python train.py --hidden_size=256 --balance_loss=0.00181 --tie_word_embeddings=false
Below are experts of layer 3 (counted from 0) of a mixture-of-experts language model. Rows are named router (the router's row for the expert), gate (a neuron's input weights, with its number), up (a neuron's input weights, with its number), down (a neuron's output weights, with its number) and show model dimensions 64-127. Each number is 500 + 25 x the weight over its row's rms, rounded and kept within 0 to 999. Numbers have three digits each.
Before each expert's rows: a language model's description of what the expert responds to. This comes from a sample of Wikipedia text that the model never trained on.

# expert 36
What it handles: Final pieces completing place names and surnames, like Trent-on, Glouce-ster, Freib-urg, -ville, -ford, York, before commas or brackets.
router:492484520496494498489493516479519478558463448513556542508478511517508522487490510494519490504506523521504504448445493510514503483500504499558509495446531528516515480523522466497502479511525471
gate0:504479498489509509517466500458481490494496501460493503460511496451521514528483515484514524550519488490498506517525463489545535506509489466492518504508496484479496519520488462519451494506538471
up0:472547513494491440496525512527491516516483523509564527508479487507522517490477452499493502487472499494493481481446510488570451493510499507501485526531520472529536495472506491479494527497494534
down0:550522512512496486475539483474526483488544473515475513519513497488483486496523446468499501490499514506504480448486555509480512513491521511502510468494447513503473509516539491530486536489464480

# expert 22
What it handles: Table cell separators in sports and election tables, plus prepositions and semicolons starting a new item, such as at, from, by, near.
router:519474477466498498495532500524492488519467482479473486530552479517494511478514551477489481467540501489564548473517451542520502511520460497500486505434509503459489480518498495509504470509502481
gate0:508538497510451528544519531548498479485482499491516506545528491498509477498537460496484503537513511453523536502485486539482520502503473485470497557441487462484513501505497507517458477512482479
up0:481502495502526527532478530496482475489531455492502491492473481514532446526456441504490539502516478507523531477456489479536490501506499497482491466519463502465495538496500446512476463510515494
down0:487478509498484470476513502502563512451528491504492515482561507471518496510485525492508518455511532484528538537490492511505500504520530475476547496543509482495492474491447484486498522494499501

# expert 27
What it handles: Word pieces and short words inside quoted song or episode titles, such as Me, You, Be, Touch, Senor, or Trust Me.
router:517451496532517481498509517477504506522462495515496544521545507512488494516498520498500497510497469545527517498490515527500503492506491456506504481484500521507496491506516450528490450530509471
gate0:481462514528538515477514463458500512523478507491495517522478516480497460551551456482530461546502498519513507465498505504483434468503574471505473510526490514495554524512548506526533457503522542
up0:491474529529546494498495504484517518529489510555490487500517520493477468492514499504519505546565483518513500457478481498473431446489484518507494490510491466487529526508552497475523449519487513
down0:485479490445475492545495481512453470480542515519511535457545480512503505501511507523533515460517531506499587479482495453517525518516502426480502503498472485501495516505520498495489503498483506

# expert 61
What it handles: Final digit of years and coordinates after in or month names, plus commas and periods ending clauses, e.g. 194-3, 200-9.
router:514458523491488498478459532452535534523488479475481476505522525489485532489512543492511467510516478502511505444514497517525503450518471457516472474464522509512533456485518491487480445514529494
gate0:473494472527517498497505493485513519510511520522504514441498542479466480473495500454537473504539498516513474511531470521530514434511531545513497476500500463516502455458489503474483458504519479
up0:489481513506493485488474497506491479487501503467502486509472509516474481572523472541485439494505507534460476494506507498523469534472528491505539465527475541549507524459514482501511495538513535
down0:522479519426503461510542489491525532487512504502492543496486485486519480470506499480483504513520483503518522458500505475513501478516510491512483524461535458475435497569522480499472488487483461

# expert 62
What it handles: Linking verbs, subject pronouns and possessives in narrative sentences, such as was, is, were, he, his, became.
router:511492515527527488466497503499528547496473499503530517525484521498477502484494522482505504485512511505517459488509493555515547539518483442501486478453518531503527476510513464521479476504504459
gate0:487483486463512467486532483481525529516503477477500512508456452519462523527522510517522493498445546490532469488480458477528517481434487533525495527520508498481474500472486509503457519496473497
up0:508504503512522495501509480532549495520491472470487476497471517471515533491463526516501503544503509502485479484496485500479514512515456500514510451494512502520515476519486512496459449495516521
down0:514478543442535450512507459486523460516520470514495498510502480472527505473496501517521458477517471494511441550511455522519498477466517527502479489475487493504525454518493462512460488502483494

# expert 42
What it handles: Single consonant letters starting a word split into pieces, often lowercase p, d, l, m, or capitals, like p-air, n-ave, D-resden.
router:533460473472509490500476479490515546517464484500512507543503516517510506496532467461534452493482469528537486473537514511508498446464494493526470503510505541485558472518522495519478504514504508
gate0:511510525449544498497511563525492464503484496457477496493486463504501469484479480490506465507512543507490497529546515511527473449547493511531533498479487503496488481501517556488512467490522509
up0:490534477506500450505512454480532487486447471485497538523537471474523484529489532480510524500457519486527522474457482525494524548526433531493498503503477460477483503508517502474513461470500489
down0:479528496562481507463476469511473514508475499517503486515495550478500516462538533508526507502516537466494506475518495457445525510466504531536487516486509554498478546519462479514475546549513512

# expert 5
What it handles: Opening pieces of longer technical or abstract words, mainly in science and medical prose, such as int, res, comp, exper.
router:557448460517510470482490504517529515522507503522499487512473534520497510485520494489496475459502465532517509500515531490496525522470494478516442512502527507507499500563528506527475507544485500
gate0:521486491509523476513479491468477506526487497519490519487471471488496518498488417475480519530534459506512493473486466528514477479496530503503516538502532468540514491572476455546509518497444478
up0:475481478463460535464503479511487526495500458535557512514571470456549509527511542513508536492510532510542482464488495480509521519503497492505522508471467498492495529502521507453528518513492464
down0:504526467518475493516461485479517509503461509527466480509504509495474504484520485496551462512540476522537488461489516510482507527466488521503526509477478553404532466535492475524563464545490530

# expert 60
What it handles: Main verbs and articles in sports and biography sentences, like had, won, became, compiled a 4–4, plus dates after month-day.
router:501470485451529488510527521494498526505471466469483505524467513496490512480468524484518496517505489512492491506528453504498519497511473482506489455465508541511478499469519451509487465495495505
gate0:542498464500491461504510466501478493458519495498472497524557503525520521503496509502519530538472442511529588457453544526480450460515512503471502516490513482497533493467580469512462485507539496
up0:541504495518522460551493503424491486489538514527487489514517497493529490515459540476518524533483478473494520489487489514532479484484471537530512506525462523468512485492542496519442515510502498
down0:509545515477473479517545490500534480494467517503471493500520491512446485506503473498447502484514502499453498539519511493528509516501488491478528522477487495505500490480489517474479457507469505

# expert 15
What it handles: Digits and decimal points in measurements and years, plus number words and ordinals such as century, teen, fifth, or 10.5 mm.
router:522484509494525476458460537443539557544457496493571503482494525516534503442485526491522492454501466493519468511535500516514471463503484488517494492477527512503551468490492479529498479503515498
gate0:523536473500516488528528533478532509486505503525532538453538502460512493499495544481517504510478526466543530452492496456501515436496521482508478510488471502482536519508496492512540515478501490
up0:513524518504499461522531528464520512489538484533554518465516481432514487459476514517540503475479512454507524483508488459482486476500516500484500515500450485470526521485491497517521505494499503
down0:540476488520468532524482489530459504539494518509508492509506492527484481552466531507495489501438488524491488430510565506495461517488514484464504512494550520534475524481437444507513534458529506

# expert 45
What it handles: Common first names like John or David, and surname endings after the first fragment, such as Parker, Simpson, Ferguson, or Bakić.
router:506477492498493506488503489490515510500444445515528523504477514502511490499460503473527502514486511513507504461448486519510495482517503469539485487464546511515504480520509459492492462526520480
gate0:509515506511525498479491490481440485509476531478481488487499505532540509499533521491511534527517497461521531478487473515493509470536530468494504501529532530484499433561506495495483511458498478
up0:489457472492497512494488487455453543487490546515494504523518502486514475489503532489502519480510454462495476456498485508500503533532468488484478481473533572476487482530525453486503474501519488
down0:482486477474554509490485522473483527471456526536467521472532525483521492492562518506518537567475480504451502522555483444557512499511448473484558501508518514481520485510502506479436505530519517